Below are experts of layer 8 (counted from 0) of a mixture-of-experts language model. Rows are named up (a neuron's input weights, with its number), down (a neuron's output weights, with its number) and show model dimensions 256-319. Each number is 128 + 32 x the weight over its row's rms, rounded and kept within 0 to 255.
Before each expert's rows: a language model's description of what the expert responds to. This comes from a sample of Wikipedia text that the model never trained on.

# expert 42
What it handles: Directional prepositions from, to, into, through, table cell bars after names, and initials like J., A., C.
up24 [108 130 137 198 128 103 165 157 145   8 124 116 131 102  88 170  82 121 129 142  79 161  74  99 145 148 142  85 169 119  90  90 108  98 139 146 144 156 116 135 118 118 120 130 157 138 121 141  72 115  92 119 141 122  93 111 121 171  98 163 147 120 124 165]
down24 [102 156  81 161 156 122  99  68  77 124 122 108  79 126 115 108 149 154 171 156 118 156 150 116  51 191  61  96 104 161 108 197  92 182 172  97 115 140  79 104 144 129  73  99 130 120  86 160 129 125 119  80 141 102 106 122  70 148 101 115 125  96 113 102]
up25 [160 103 106 103 134 130 114 121 124  88  95 113 134 159 180 166 139 114  92 178 137 144 153 125 104 136 160 136 147 121 125  84 121 106 109 103 147 135  92 195 107 106 126 146 143  73 139 137 173  99 137 108  78  99 122 144  78 153 106 101 167  99 118 163]
down25 [115 117 161 130 109 134 128 148  83 114 177 152 116 133 116 116 151 136 174 159 104 152 122 145  89  98 185 130 142 182 115  81 168 167 164 162  92 126 127 131 138 132  77 185 154 151 169  94 159  67 116  93 112 133 121 159 135 158 149 140  48 100 114  97]
up26 [ 98 167  89 184 112 146 126 138 136 139  69 113 109 117 165 117 123 192 161  92  98 173  94 118 100  88 136  83 110 166 136 199 178 111 177 154 163  86 135 153 186 167 119 154 102 110  83 111 145  61 158  92 145 148 129 126 184  69 167  86 160 110  78  98]
down26 [130 143 154 159 122 166  91 130 109 119 174 154 153 138 152 138 196  99 123 107 193 148 155 148  76 111  78 168 127 128 117 109  88 187 176 127  89 137  59  82 133 115 152 151 134 125 168 187  91 133 124 175  87 109 128 117 172 158 202 143 169 135 140 150]
up27 [194 186 116 208 180 145  86 109 104 139 101 185 164  73 139 129 133  54  89 101 109 143 131 104  88 116 146 147 200 138 127 185 145 140 116 142 137 129 103  97 160  75 184 120 130  84 143 141 107  85 143 150 124 146  82 152 108 117 134 108 115  83  96 118]
down27 [139  80  87  78  84 115 141 125 119  85 130 106 118 152 117 154 140 180 140 108 113 151 127 165  61  86 102 140 120  98  59 134 190  87  89  99 137 124  96 178 148 139 140 171  91 115  80 145 149 146 129 163 182 127 126  51  80 104 138  92 136 118 118 123]
up28 [130 118 114 240 138 148 135 114 159 146  53 154  86 115  94 141 180 154  94 133  96 125 117 139 159 169 107 149 142  98 127 153  97  84 155 172 117 101 112 172  89 107 102  97 145 176 154 139 131 116 130 141 131 115 102  94 121 175  99  89 139  87 137  89]
down28 [121 158 127 125 126  65 123 122 132 131 119 113 116 130 135 190 110 148 168 136 141 135 110 197  85  59  74 113  97 137 133 140 146 147 121 102 151 164 121 103 134  90 127 148  95 135 188 113  97 102 195 156 150 116  94 151 110 126 155 109 114 166 123  92]
up29 [141 140 111 114 144 143 148 137 146 154 104 112 134 126  80 113 141  82 109  66  70 184 105 151 103 151  92  91  91 202 134 117 153 190 135 132 200 122  99 132  74  92 131 142 124 142 144 100  56 131 137 160 136 121 125 114 141 135 143 147 172 184 108 116]
down29 [157 192 201 162 126 126 106 133 141 169  95 140 194 131 151 153 109 150 180 166 153 137 133 117  84 111  92 143  92 139 107 121  77 118  93  89 114 152 167 128 117 112 155 138 109 138 196 108 109 153 109  57  98 122 114 179 139 175 145 108 107 153 141  65]
up30 [124 140 144  53  94 136 130  96 132  97 198 160 106 144 115 165 140  64 153  98 120 107 109 138 166  71 103 114 171  99 118  92 165 145 137 167 180  98 106 153 106 165 135  95  86 133 110  93 177 158 105 125 121  99 162 134 119 108  96  55 151  81 139  53]
down30 [140 113  91 145 108  75 117 153  74 141 105 137 118 105 126 169 149 115 181 123  62 103 110 149 148 144 109 143 134  93 164  66 101 131  43 116 105 161 163 123  79 141 125 151 163 135  91 119 157  82 133 176 130 162 138 105 143 141 111 113 117 114 117 131]
up31 [113 146 108 128 121 165 137 138 118 137 157  97  75 113 159 120 155 127 117 149 135 131 137 134 138 146 171 100 122 178 147 160  85 150 153 150 160 128 110  82  98 180 150 198  85 131 131 136  97 105  98 150  74  98  99 129 200 152 172 148 141 183 111 140]
down31 [129 110  99  87 119 117  97 101 124 121 113  71 141 113 148 112 134 121 109 133 155 109 105 125 200 102 132 152 180  88 139 138  91  49 153 130 115 109 113 113 126 122 135 125 129 129 117 136 116 108 146 136 188 101  98  88 122  96 124 127 177 107 127 151]
up32 [195 135  69 155  46 172 138 137 148 135  91 110  76 131 127 166 158 100 131 117 136 165 139 156 103  96  59 126  81 156  86 141 125  94 136 169 192 196 123 128 146 139  81 165 169 137 136 102  93 147 132 155  90 123 127 125 154  77 105 116 219 107 157 118]
down32 [136  81  91 125 135 139 111 142 115 136 113 180 136 109 102 157 144 178 154  95  85 112 108 157  99 158  80 122  83  80 138 118  74 210  76 135 121  87 142 120 140 113  90 107 171 189 127 188 130 179  97  53 123  84 166 118 145  98  85 168 200  35 161  86]
up33 [168 106 108 175 197 141 118 169 136 121  88 117 148 166 129 123 112 185  69 120  52 136 133 136  99 107 117  47 150 107 162 155  67 125 124 156 114 161 117 108 107 118 120 113 113  98  83 119 119 120  75 124  69 184 133 129 134 109 100 129 137 137 161 135]
down33 [160 110 163 134 124 115 172 167 176 129 114 147 133 137 148  63 113  93 122 138  76 113 132 125  58 134 169 159 174 127 150 174 129  75 136 165  91 134 102 118 161 116 117 180 106 170 106 102 148 135 136 142 127 144 201 137  57 130 133 146 186 156 123 131]
up34 [ 71 154  83 154 159 176 185 131 125 118 145  73 137 128 114 148 133 149 132 134 125 117 131  63 100 127 162 122 148 138 145 161 182 179 176 133 106 168 101  99 112  97  83 136 130 136 121 162 122 149 134 100 165 143 130 132 168  61  94  93 152 130 148  73]
down34 [121 136 143 120 106 127 125  66 124 104 106 168 142 131 152 114 107 138 112 181 172 181 162 145 151 104  90 181 185  97 152 126 129 180 118  64  99 180 127 112 103 115  99 160 144 132  82 120  71 120 134  83  98  91 138 182 130 114 142 107  74  84 156 171]
up35 [136 113 118 129 117 154  80 125 145 174 136 132 168 108 122 127 140 139 174 107 115 156 135 149  78 175 150 134  94 102 101 164 146 201 144 136 139  55 159 111 152 129 149 133 107 138 157 155 114 118 146  79 106 134 106 114 113  85 122  78 133  66 102  59]
down35 [108 137 109  82 170 103 141 145 169  78 135 130  44 129  74 103 156 208 122 140  89 153 120 139 167 106 147 132 140 126  59 161 163 160 150  97 125 158 149 135 128 137 173 109 119  93  92 143 133 167 109 114 131 163 121  86 119 131 168 118 135 135 130 170]
up36 [117 171 114 141 141 155 110 119 129  34 141 112 148 153 136  90 118 151 113  82 149  80 101 167 107 107 158 144 170 117 126 133 135 184 148 106  88 148  94 123 120 162 151 109 120  48 120 179  77 155 117  85 114 117 119 132 113  92 176 120 159 155 123  86]
down36 [142  62 121  95 188 149 111 113  40 148 158  99  60 122 174 162 105 114 132 131 103 130 105 112 115  83  92 151 127 137  93  52 183 126 132  61 115 129  65 117 103 126 129  93  90 131 165 120 146  87 157 149  52 141 116  99 126 143  96 130 139 158 108 143]
up37 [159 155 144 127 142 137 138 144  97 134 129 127 100 122 127 152 133 188 161  85 105 107 124 156  62 107 132 154 131 110 113 145 116 156 166 143 126 146 139 135 120 190 145 128  43 104 176 188 132 100  83  93 120  96 102  88  97 141 126 146 130 129 118  79]
down37 [147 117 142 134 123 147 102 169 102 108 142 139 101 121 139  95 139  98 115  95 135  96 156 115 151 117 128 117 135 142  93 101  99 141 146 103 161 144  81 158 132 119 174 120  88 150 127 154 176 111 163 131 152 125 153 108 123  93 196 136 141 213 113 107]
up38 [153 117  79 161 153  82 167 172  85  87  95  98 101 185 157 117  90 101  91 101  97 135 138  56 108 130 132 104 160 135 131 138 131 163 133 122 155  85 152  70 130 144 143 133  89 156 110 137 135  66 134 110 150 140 123 112 103  89 117 133 127 154 139 112]
down38 [174  92  57 150 145 187  34 121 147 114 113 152 110 102 120  95 117 113 136 118 135 170 129 135 146 144  85 170 162  93 169 121 173 116 172  98 117 154  60  92 181 129 189  54  82 127 129  94 133 119  86 137 165 139 145 173 114 141 138 192 172 159 146  84]
up39 [153  94 130 144 137 131 189 176 190  68 101  88 107 127  75 103 117 154 100 153 138 189 147 101 151  61 136  78 120 148 160 117 132 104 133 219  78 151  76 141 139 103 114 105 100 168 138 130 187 133  98 134 167 170 175 124 129 105 140 110 113 114 140  92]
down39 [126 135 117 171  92 117 129 103  96 124 146 116 160 139 140 175 127  47 153 142  92 176  96 127  96  72 121 132 142  82 115 112 112 151 107 163  86 124 155 104 118 124  97 128  86 107 130 126  73 160 132  82 103  78 124 131 145 121 102  93 154  60 132 189]
up40 [137 110 145 147  96 105 128 115 116 204 137 130 124 123 122 142 111 107 165  99 131 110 141 112  89 123 146  82 151 135  91 163 143 163 161 170 106 108  96  27 118 134 134 122 121 201 181 114 113  91 106 126 156 179 113 127 123  96 122 138  85 130  98  98]
down40 [210 105 176 115 116  96 179 162 126 117 140 173 114 130  91 134 157 110 117 133  85  99  73 163 106 182 163 139  90 135 174 110 130 137 123 129  99 183 119 151  98 105  92 122 118 148 165 142 179 103 122 164 132 103 148 152  82 126 134  83 162 158  83 143]
up41 [219 139  99 135 155 172 136 131 170 138 150  68  89 132  95 115 115 128 166 182 121  89 205 146 187 107 161 139 207 163 163 157  97 112 159 153 132 163 150 108 140 144 132  88 138  87 158  55 113 149 127 145 162 116 139 124 120  93  59 101 118 138 114 102]
down41 [114  76  80 137 129 133 104 152 161 133 124 126 104 116 180 175 103  72 125 102 157 162 154 100 124  86 137 155 111  82 134  93  99 128 199  94 167  77  87  65 129 149 151 126 118  71 112 136 113 101 173 113 182 179 195 185 138 169 120  95 164 157  99 135]
up42 [127 182 130 155 123 187 121 155 141 132  99  96 157 120 119 164 147 119 152  81 105 153 168 133 142 108 135 136 130 178  89 181 115 144 141 132 132  81 153  96  94 155 151 173 157 143  99 145  88 130 209 119 111 156 143 147 162 133  94  97 163 123 145 102]
down42 [183 126 134 106 122 122 156 161 158 177 117 126 103 125 172  98 119 197 114 156 133 132 134 145 129 116 138 142 147 106  86 124 137 107 152 111 103 153 137  96 117 131 122  77 140  84  77 115 170 124 150 146 169 151 143  97 157 120 113 100  60 148  85 119]
up43 [180  93 121 151 165 163  86 122 155 125 116 117 110 137 111 168 114 126 120 149 156 123 117 167 106 119 111 138 151  92  87  84 117 187 151 124 145 148 109 136 140 177 128 139 131 124 172 121 142 136  22 147  66 143 123 130 131 150 132 135 153  61 146 102]
down43 [114  81 139 145 161 199 114  76 134  85 139 100 162 123  74 136 138 133  88 109 159 103 155 119 141  68  81 145 104  98 149  99  99 155 162 133 154 114 106 177 139 115 182 213 112 145 138 179  72 150 100 114 100 127 157 109 171  97 137 128 145 162  97 132]
up44 [ 90 187 115 134 141 207 151 120 134 133 155 123 119 118  77  97  91 138 150 136 132 142  99 138 137 107  87  88 138 139 133 171 192 107 116 119 129 111 147 147 101  86  83 115  98 167  81 100 115 111 177 156 140 175 143 163 145 132 168  90 105 101 145 102]
down44 [100 172 134 199 134 146 120 102 133 119 112 146 174 125 136 149 116 137 127 167 111 160 135 120 156 153 131 111 186 111 125 154 149 146 218 135 115  41 142 125  95 133 114 134 147 106 209 123  81 101 147  90 178 132 149 182 100 132  81  94 116  59 131 111]
up45 [112 221  85 192  98 148 157 170 197 154 112 141 107 119 146 109 103 177 155  52 163  98 150 118 144  86 120 139  92 131  74 216  97 157 111 191 112 123 154 111 134 125  82 121 125 156  98 103  84 155 136 112 130 150 145 111 153 133 161 106 150 136 127  99]
down45 [124 123 181 188 109 204  94  99 112 137  62 155 157 105 128 132 171 161 150 107 151 131 191  99 100 132 105 117 138 115 150 118 105 191 191  65 126 100  98  79 103 141 164 140 218  98 134 155 101 123 128 106 139 106 116 143 108 176 109 122  94 130 116 100]
up46 [144  56  87  60 134 142 109 127 143 175  85  51 164  86  75 157 120 167 119 101 119  82 161 144  95 147 120 117  80 123 133 141  86 164 133 132 147 134 116  90 169 116 117  77 129 116 168 159 138  81 122  97  94  97 108 150 115 130 144 158 128 110 130  98]
down46 [ 96 134 166 133 126  77 131 135 189  66 139 128  60 108 123 121 130 161 131 195 147 151 109 201 127  50 162 150 135 104 108 131 142 148 147  91 118 100 170 107  99 118 165 167 141 128 100 102  93 191  99 141  78 210 163 128 124 122 125 102 112 150 125 192]
up47 [159 135  91 138 145 122 115  90 142 138 145 123 148 127 183 102 101 103 187 100 141 128 130 129 143  72  89 190 130 136 164 137 119 139 135 135 214 121 124 143 103 111 109 183 133 150 188 116 127 100 150 148 151 174 147 160 104 147 155 100 140 135  80 146]
down47 [189 128 125 121 140 106 161 114 152 162 111 128 107 121 132 146 131 185 160 147  81 112  79 192 109  94 136 183 153 178 129 138 161  87  81 129 114  59  73 130 142 140 110  81 141 141 127 134  93 137 133 189 131  95 137  90 132 138 118 122 123 130 136  92]
up48 [127 133  47 188 133 143  95 106 114 164  93 147 157 150 156  92 148 195  96 152  89 163 145 139 165 171 144 107 115 117 132 155  80 186 114 162 125 130 101 189  76 168 137 127 112  79 139 149  97  82 122 144  57 124 154 142 196 116 149 118 135  86 133 167]
down48 [134 118 145 105 127 125 175 102 129  82 139  96  68 148 112 129 148 175 150  67  80  65  91 150 189 108 111 127 183  98 198 154  97  98 140 132 144 105 133 150 125 107 134  98  72 114 214 116 109 126 172 167 188 127 120 120 119 152 119 151 169 114 115  60]
up49 [133 116 117 121 209 114 115  96 159  55 145 103 102 144 109 109  97 115 188 143 131 113 104 134 105 123 154  74  89 100 143  93 190 120 130 100 123 181 130 140 104 107  81 105 125  75 153  93 145 118 111 130  92 155 115 118  83  76 136 106  88 132 131  90]
down49 [ 88  83 165 160 110 135 118 131 110  93 165 146 185 134 100 103 100 134 108 129 127 133 165 101 101 101 134  95 152 134 102 112 139 206  52 141 135  81 184 148 139 136 134 120 122 195  93 105  64  77 114 106 110  76 110 140 106 104 141  91 147  98  93 145]
up50 [116 181  97 120 100 191 133 101 108 134 123 152  90 144 127 251 116 138 112 177  26 155 102 175 116  90 103 168 137 105 130  99 159 168 163 103 207 142 110 108 131 118 125 117 107  77 146 136 142 164 147 120  98 109 125 148  82 146 164  48 156  68 142 107]
down50 [162 148  80 142 118 164 189 107 135 102 137 115 149 130 116  89 169 102 171 166 122 224 128 102  92 134 142  73 129 104 127 161 171 121 122 133 134 185 128 148 101  35 133 103 185 144 122 157  82 114 109 118 127 151 130 161 205  76  80 170 118 114 140 140]
up51 [151 140 131 138 140 183 104 127 131 134 160  90 113 144  75 120 191 144 107 154 141 102 101 168 120 118 189 127 117 101 108 164  65 115 145 128  69 169 107 153  68 141 142 148 103  84 147  91  99 171  60 140 128  81  95 136 126  85 113 132 131 136 144 144]
down51 [155 162 119 144 139 140 116 102  74 160  87  68  59 110 165 151 108 195  60 140 130  96 125 113 119 131  93 127  98 146 114  89 151 125 178  89 141 101 134 164 118 143 114 120 110 173 135 158 119 127 155 119 132  92 139 123 195 117 102 139 166 121 155 124]
up52 [169  67 119 151  65 100 141 100 141  73 165 135 131 108 152  99  73 145 132 153 109 178 127 147 125 104 172 105 133  81 116 157 110  75 134 151 120 160  88 117 154  90 125 145  98  84 141 113  97 123 116 109 160 160 120 147 166  42 108 143 165 141 123 112]
down52 [110 106 101 165  85 103 122 158  53 129 113 132 192 119 107 165  94  96 128 169  98 148  91 180  83  56 103 122 120 123 109  95  96 157 106 113 109 113 145 126 132 107 113 157 161 135 161 154 133  99  74 102 123 200 121 109 111  89  94 120 176  95 124 168]
up53 [100 115 124 161 109 136 159 155 175 201 142  82 149 124 106 149 113 121  68 139 125 139  64 174  75 126 193 136  93 112 111 128 118  90 124 101  97  92 115 133 158  72 147 117 128 132 136 137 122 156  89  87 158 113 120 133 130 152 156 144 107  99 120 169]
down53 [188 163  85 208 171  67 176 181 139 104 133 113 116 163 137 115 106 113 137  77 124 157 123 167 150 131 129 157 103 141 126 150 161 185 165 141  86 156 137 140 130  67  65 103 131 110  85  96 135 102 124 213  78 125 169 143 100 129 108 154 113 120 103 104]
up54 [147 143 103 124  54 101 158  98 109 140 148 110  81 107  84 142 143 135  79 144  60 128 187 123 169 118  98 191 134 198 137 179 126  73 162 125 157 124  87 107  88 122 131 241  90 121 165 130 138 119 126 132  87 113 125 142 114  90  72 131 123  78 137  86]
down54 [117 130 155  96 169 104 137 188 161 126 102 167 152 133  95  72 171 122 147 148 118 142 109 105 153 194 135 109 121 163 147 144  94 155 154 176  85 119  95 128 148 129 122 143 165 133 179 150  87 133 164 123 123  76 115 138 121 122 143 117 146  86 124  78]
up55 [102  72 120 130 123 107 159 126 138 103 117 144 120 171 147 147 119 145 114 129  82 115  80 147 148 143 150  89 114  76 147 170 113 138 141 149 125 192 160  84 166  96 123  76  61 174 106 127 131 238 161 121 121  96 124 142  88 150 171  86 161  95 161 140]
down55 [145 121  93 184 111 160 151  99 154 176 183  67 140 146 104 129 147 119 153  75 120  91 113 126 116  78  93 148 109  95 150  99  93  87 170 145 161 135  83 152 133  63  80  63 150  92 135 120 134 131  91 167 125 116 111  99 161  89 107 145  96 123 130  82]
up56 [133  60 127 118 151 183 150 165 129 146 115  66  68 155 145 143 122  75  39 123 122 140 141 106 176 132 194 119  87  97 176 115 155 115 130 209 130 123 173 127 144 138 125 144 105  73 159 121 175  99 130  88  57 168 132 113 152 110 133 121  94 152 101 130]
down56 [159 115  90  87 183 160  82  87 124  71 108 136 127 103 113 173 166 114  89 168 154 102 181 181 122 110 112  91 126  96 142  96 161 163 125 191 129 105  66 111 114 127 112 103 102 183 167 150 181 160  57  84 144 163 146 100  95 123  79 132 133 129 159 119]
up57 [131 137 123  92 121 101 110 156 103  84 146 137 150 152 101 144 105 109 125 106 129 100  86 108 133 120 159 120 176 170 129 159 117 152 128 132 118 120 111 213 152 109 156 153 124 112 122  95 239 189 114 124 120 128 172 130 173 133 101  96 160 142 147 111]
down57 [118 132 109  85 139  86 154 165 131 117 114 131  32 124 145 146 130 111 153 139 144 136 130 145 196 136 120 172 148  72 136  78 190 149  74 117  94 102 130 133 109 182 110 153 148 136  77 110  94  75  89 176 135  54 150  86 135 188 168 158 137 133 112 123]
up58 [105 133 127 136 141  88 142 187  95 138  94 139 174 133  96 110 167  96 144  88  70 106 136 111  78 139 107  91 150 142 126 134 129 115 151 164 151 165 134 124 123 112 151 109  78 129 134 132 116 134 140 157 146 140 116 110 153 116 166  92  73 145 162 111]
down58 [101 127  98 188 155 152 231 138  99 177  87  64 194 130 131  42 154  72 113  90 106 103 134 111 123 107 134 148 130 122 126 159 124 150 146 128 176 139 158  76 143  92 127 114 135 202 124 165 140 110  93  76 134 163  94 118  74 155 141 128  97  83 121 147]
up59 [153 115 142  43 136 176 167 193 157 150 177 125 128 145  88 132 139 139  82  95  75 123 119 102 116 119 188 128 106 117 169 121 138 123 134 155 154 148  94 116 164  94 181  85  55  85 122 172 136 136  63 150 127  67 125 156 139  94 166 126  74 107 167 103]
down59 [116 134 181  89 141 164 109 162 143 150 136 109 117 116 109  90 146 125 119 192 116 137  90 117 185 128 171 171 109 115  79  97  85 173 105 111 145 122  64 166 182 154 141 179 109 161  78 134  97 150 123 158 130 139  73  75 204 134 135 138 100  81 114 146]
up60 [116 133 134 104 118 102 152 118 155 113 131 118 127 152  71 106 158 173 103 114  95  81 158 154  94  90 137 150 171 136  83 162 160 125 157 112 108  86 174 116 134  99 166 141 103 153 186  88  70 128 120 167 117 162 115  64 121 129 110  88 170  72 122  81]
down60 [ 92 138 136  66 138  45 139 155 126 134 140 128  64 144 200 119 117 126 190 139 137 121 129 121 143  88  77 122 160 137 147  51 121 109 127  74 138 161 103 198 149 118 153 101 130 128 116 124 114 131 110 164 107 162 160 170 138 169 130 110 105 167 137  91]
up61 [165 114 113 136 153 141 121 143  90 119 185  91  92 151 125 193 115 100  83 184 136 134 167 124 122  51 190 124 122 142 109 172  69 190 129 107 145 139 129 127  82 134 158 150 132 112 145 111 118 200  94 136 122  90 133  73 164  92 106  73 131  73 138 107]
down61 [167 128  94 117 128 119 106 110 177 145  72  75 182 111 157 154 148 107 124  99 143 122 170 138 164 142 107 153  93  97 162 120 109  97 123 125 138 160  82 122 163 103 109 157 112 171  73 132 107 134 121 140 130 116 165 113 155  98 143 158 193 129 143 127]
up62 [ 83 144 134 124 135 161 152  76  78  97 127 156 100 141  93 135 145 100 170 140 129 150 123 134 140 120 157  53 172 145 176 144 170 175 130 167  60 157 118 124  32 106 145 193  72 130 155 113 129 121 145 133 112 140 107 139 130 125  74  85 118  99 170 175]
down62 [ 97 126 127 128 170  82 113 101 151  81 161 148 163 134 121 117  79  94 114 135 147 141 176 150 105  95 114 186 136 149 123  61 166 164 136  85 121 167 152 112  84 170 122 138  84 139 176  82  76 118  87 144 119  75 152 167 119 193 166 121 139 198  83 120]
up63 [154 141  92 211 145 189 110 145 107 103 159 110  78 143 156 118 148 155 118 109 148 120 153 148 129  72 163 140 185 142 107 107 102  86 126 137  89 135 121  90  99 159 128 212 130  97 110 158  80  84 134 148  75 172 128 126 145 161 114  94 182 172 166 150]
down63 [182 131 122 107 150  87 131 175 178 126 128  75  87 139 149 151 107 126 108 165 174 105 143 123 112 117  79 130 145 167 159 131 110  65  97 108 135 101 166  96 131 131 179 122  98 154 100 129 123 136 106  87 169 157 203 135 147 118 142 158 151 175  83 147]
up64 [141 161 156  48 117 106 111  74  70 149 139  96 163  96 136 151 170 111 128 168 101 118 150 122 111 141 158  51 108 154 138 128 145  68 131 153 143  67 111 141 105 132 146 119 131 136 147 149  62 108 106 127 153 142 150 155 179 169 146 119  65  93 102 105]
down64 [171 210 167 182  69 132 131 194 174 164 135 168 255 134 118 123 133 154 115 178 132  57 168 147 116 200 108 139  88 184 182 122 148 159  55 132 127 167 123  68 134  58 155  96  93  90  91  60 154 212 113 137 126 166 111 144 127 136 176 143 136 127 193 132]
up65 [106 153 153 172 153 148 165  77 102 108 117 106 127 135 115 149 147 165 122 131 131 138 127 164 162 125 135 114 127 107 135 139 101 138 137 119 119 127  88 122 107  97 126 144 156 111 110 160 139 150  90 120  63 126  77  75 115 115 153  97 137 138  81 121]
down65 [106  87 148 176 150 158 120 133  93 144 107 159 135 129  91 129 146 148 131 119 158 143 109  85 134 125 132 159 144  61  89 162 134 130 152 147 118 136 163 145 202 162 142 129 191 173 124  83 153 127 112 132 142 115 112  94 106 104  93 174 105 152  93 114]
up66 [105 160 103 119 161 105 120  85  77 145 179  73 125 102 111 130 130 100 156 104 112 142 140 110 136 188 119  92 118 109 149 127 198 141 185 132 117 140 131 160  94  82 109 122  63 109 169 166 160 143  98 131 111  91 130 141 140 130 131 155  56 192 122 101]
down66 [154 110 109  65 159 116 114 131 122 138 126 157 126 126 140 129 141 134 129  86 112 115 115 125 142 135  58 102 144 102 164 135 156  97 164  88 131 126 128 181 112 122 119 153 152 112  48 175 177 166 125 112 132 148 116 124 113 147 174 160 156 110 183  69]
up67 [ 95 146 103  79 160 112  94 146 111  85  52  81  73 136 128 140 152  95 123 109 140 103 112 134  78 106 165 139 112 158 101  78 157 129 117 171 160 110 105 110 125 152 103  65 167 111 143  89 140 108 153 120  96 153 120 141 106 127 190 111 117 120 158 216]
down67 [ 70 107 144  82 122 120 103 152  96 131 144 202 143 135 175 156 133 117 168 186  84 148 131 116 103 123  99 120 164 137 164  80 168  80   0 110 137  68 105 161  69 126 123 146  99 161 129 154 128  60 121 156 121 125 117 142 117 108 189 144 184 107 126 142]
up68 [171 153 103 106  74 142 124 142  67 153 203 121  82  88 111 147 163 106 122  99 117 182 101 131 115 119 130 187  89 154 114 131 130 125 126  82 194 108 131 175  78 155 131 121 122  80 195 187  51 131  99 106 119  86 126 165 100 105 113 132 139 110 123  99]
down68 [127 118 164  86  80 180 124 166 104 158 129 133 100 129 116 118 157  93 128 104  68 136 113  99 171 115 147  81 101 178 137 154 148  80 118 147 134 156 150 116 121  62 157 131 165 139 116 143 181 113 121 172 113 154 157 161 208  79 164 113  88 155 137 136]
up69 [126 175 126 112 163 103 130 161 101 142 121 114 163 105 153 119 119 177  83 140  51  76 148 155 153 145  91  87 161 135 117 185  82  87  93 207 119  96 121 108 140 157 146  69 125 101 195 111 175 146  51 159 208 144 121 131 172  60 157 186  65 100 141 113]
down69 [102 156 113 100 132 156 138  83 167 148 142 163 136 150  86  89 135 179 120 116  89  93 110 159  97 103 157 154 162 180 123  87 185 109 101  70 140 127 165 122 118 112 132 156  55 106 137 140  70 139 114 132 146 168  88 157  92 146 181 119 165 108 101 138]
up70 [149 146 111 123 131 143 120 166 157  89 133 137 113 175 118 107 134 110 149 128 111 102 124 121 110 146 123 160 171 124 140  85 144  76 151 176 154 104 178 130 154 110  73 154 120 132 151  91 154 137 144 169 110 119 114 128 133 142 148  90 115 166 145  92]
down70 [108  89  76 146 157 104 114 125 117  96 156  92 125 160 120  51  86 154 130 167 122 130  91 113 101 134  97 171 115 142 148 121 119 119 170 114 152 155 133 127 121 118 117 148 148 137 142 102 145 129 113 124 152 108 117 122 174 121 144 125 139  96 142 138]
up71 [148 157  94 155 151 129 184 147 166  49  92 169 135 135 151 117  98 129 129 120 145 143 115  87  65  83 138  42 138 135  89 164  78 144 123  95 145 156 115  78 124 145 105  98 138 138 121 190 104 147 122 131 137  35 124 109 125 118 105 117 179 144 133  72]
down71 [113 126 137 169 128 138 122 122 159 126 143 109 117 127 133 187 138  87 183 164 127 127 125 119 159 128  93  91 112 106 141 127  65 122 145 133 144 115 154 131 109 142 132  70 144 103 200 117 123 163 181 157 135  92 122  78 122 114 151 167 112 155 148 117]
up72 [111 113 123 203 139 124 106 133  93  62 116 130 153  94 122  68 154  83 129 124 162 127 144 161  48 130 114 131 166 162 135 147 113 145 119 135 151  80 115 124  90 129 143 176 123  81 160  97  86  85 119 147 136 114 115 155 102 155 111  69 123 183 140 152]
down72 [145 108  82 133 149 161 115 183 149 151  72  92 126 153 182 168 181 140 164  75 134 112 124 130 130 131 133 124 146 119 164 175 120  48 129 110 144 165 106 138 202 115 150 121  99 164 132 149 163 120 118 152 173 125 110 105 136 152 150 124 127 131 150 134]
up73 [ 94 112 133 149 181 133 189  94 145 208 178 115  92 136  86 164  58 130 149  92 139  88 160 178 129 108  96 125 114 130 131 124 131  74 125 138 107 132 129 114 158 145 153 127  98 173  67 125  58 111 130 137 154 175 110 141 129 115 149 111  68  96 143 197]
down73 [146 163 184  88 106  48 148 139 161 143 102 149  71 139 167 112 111 148  96 109 157 163 153 119 137 155 168 156 166  99 124 124 155 184 144 130 152 128 161 109 125  92  71 109 103 106 183 128 185 156 151 187 157 132 139 110 115 163 139 112 130 166 142 158]
up74 [169 109 100 172 144 135 182 147 138 104 120  93 103 190 171 105 144 114  99 175 174  82 184 115 136  80 127 172 125 192 167  62 152  88 171 140 153 166  49  74 145 135 133 127 107  39 117 117 141  93  95 107  94 122 102 114  96 104 108 151 114 180 116  84]
down74 [ 92 153 123 165 111 135 136 183 170 170 113 142 153 173 119 139 126  96 145 100 133 175 112  88 140  70 145 155 184 150 108 112 113 118 137 112 123 117 136  71 135  89 127 124 126 151 106  94  62 112 202 141 164 136 162 135 161 108 115  84 129  66 142  86]
up75 [111 159  66 143 144 145 131 110 145  91  93 100  75 196 151 165 144 170 140 147 152 144 160 127 119  92 153  87 118 158 182  94  97  82 129 161 133 157 109 131  83 107 120 135 129  85  90 137 206  59  84  81  78 159 149 162 154 127  86 112 113 152 157 119]
down75 [113  99 115 131 144 123 151  93 112  90 145 162 190 157 148 133  86 108  75 120  91 101 119 116 156 134  84 130 126 129 134 108  92 210 111 152 131 160 146 102 133  84  84 121 152  76  73 135 158  86 123 156 159  99 183 140 138  81 147 135 132  99 135 150]
up76 [ 91 134 121 165 137 123 143 114 144 109 145 156 135 142 109 144 150 135 145 155 129 107 161 101  63 139 103 123  80 137 110 133 116 146 149 134 155 186 148 128  80 120  41 150  94 169 135  84 164 166 150 150 136 119 163 120 109  89  94 125 173 163 113 108]
down76 [ 73 152 146 120  85 111 103 146 142 181 122 108 107 133 149  62 142 129 104 161 175 170 112  99 134 187 131 180 111 131 122 173 150 187 164  98 114  84 111  97 142 139 177 122 149 102 145  99 139  83 164 130 114 148 127 113 155 141 140 143  85 104 128 126]
up77 [140 198 147 116 163 126 116 161 147 107 125 126 131 130 151 154 133  69 109 111 164 162  78  84  78  77 151 124 112 176 137 107 118 100 122 143 117  97 120 131 124 127 151 108 171 163  95 101 145  75 172 148 138 117 126 105 129 141 122 141 106 199  72 125]
down77 [ 96 129 158 109 108 142 127 203 132  99  93 130 156 143 120 173 126 120 158 140  93 117 143 122 129 187 155  95 185 117 173  93 107 149 125 113 135 123 136 143 131 138 139 183 108 124 152 112 125  97 109 113  86 100 155 134  71 146 111 142 115 115 175 130]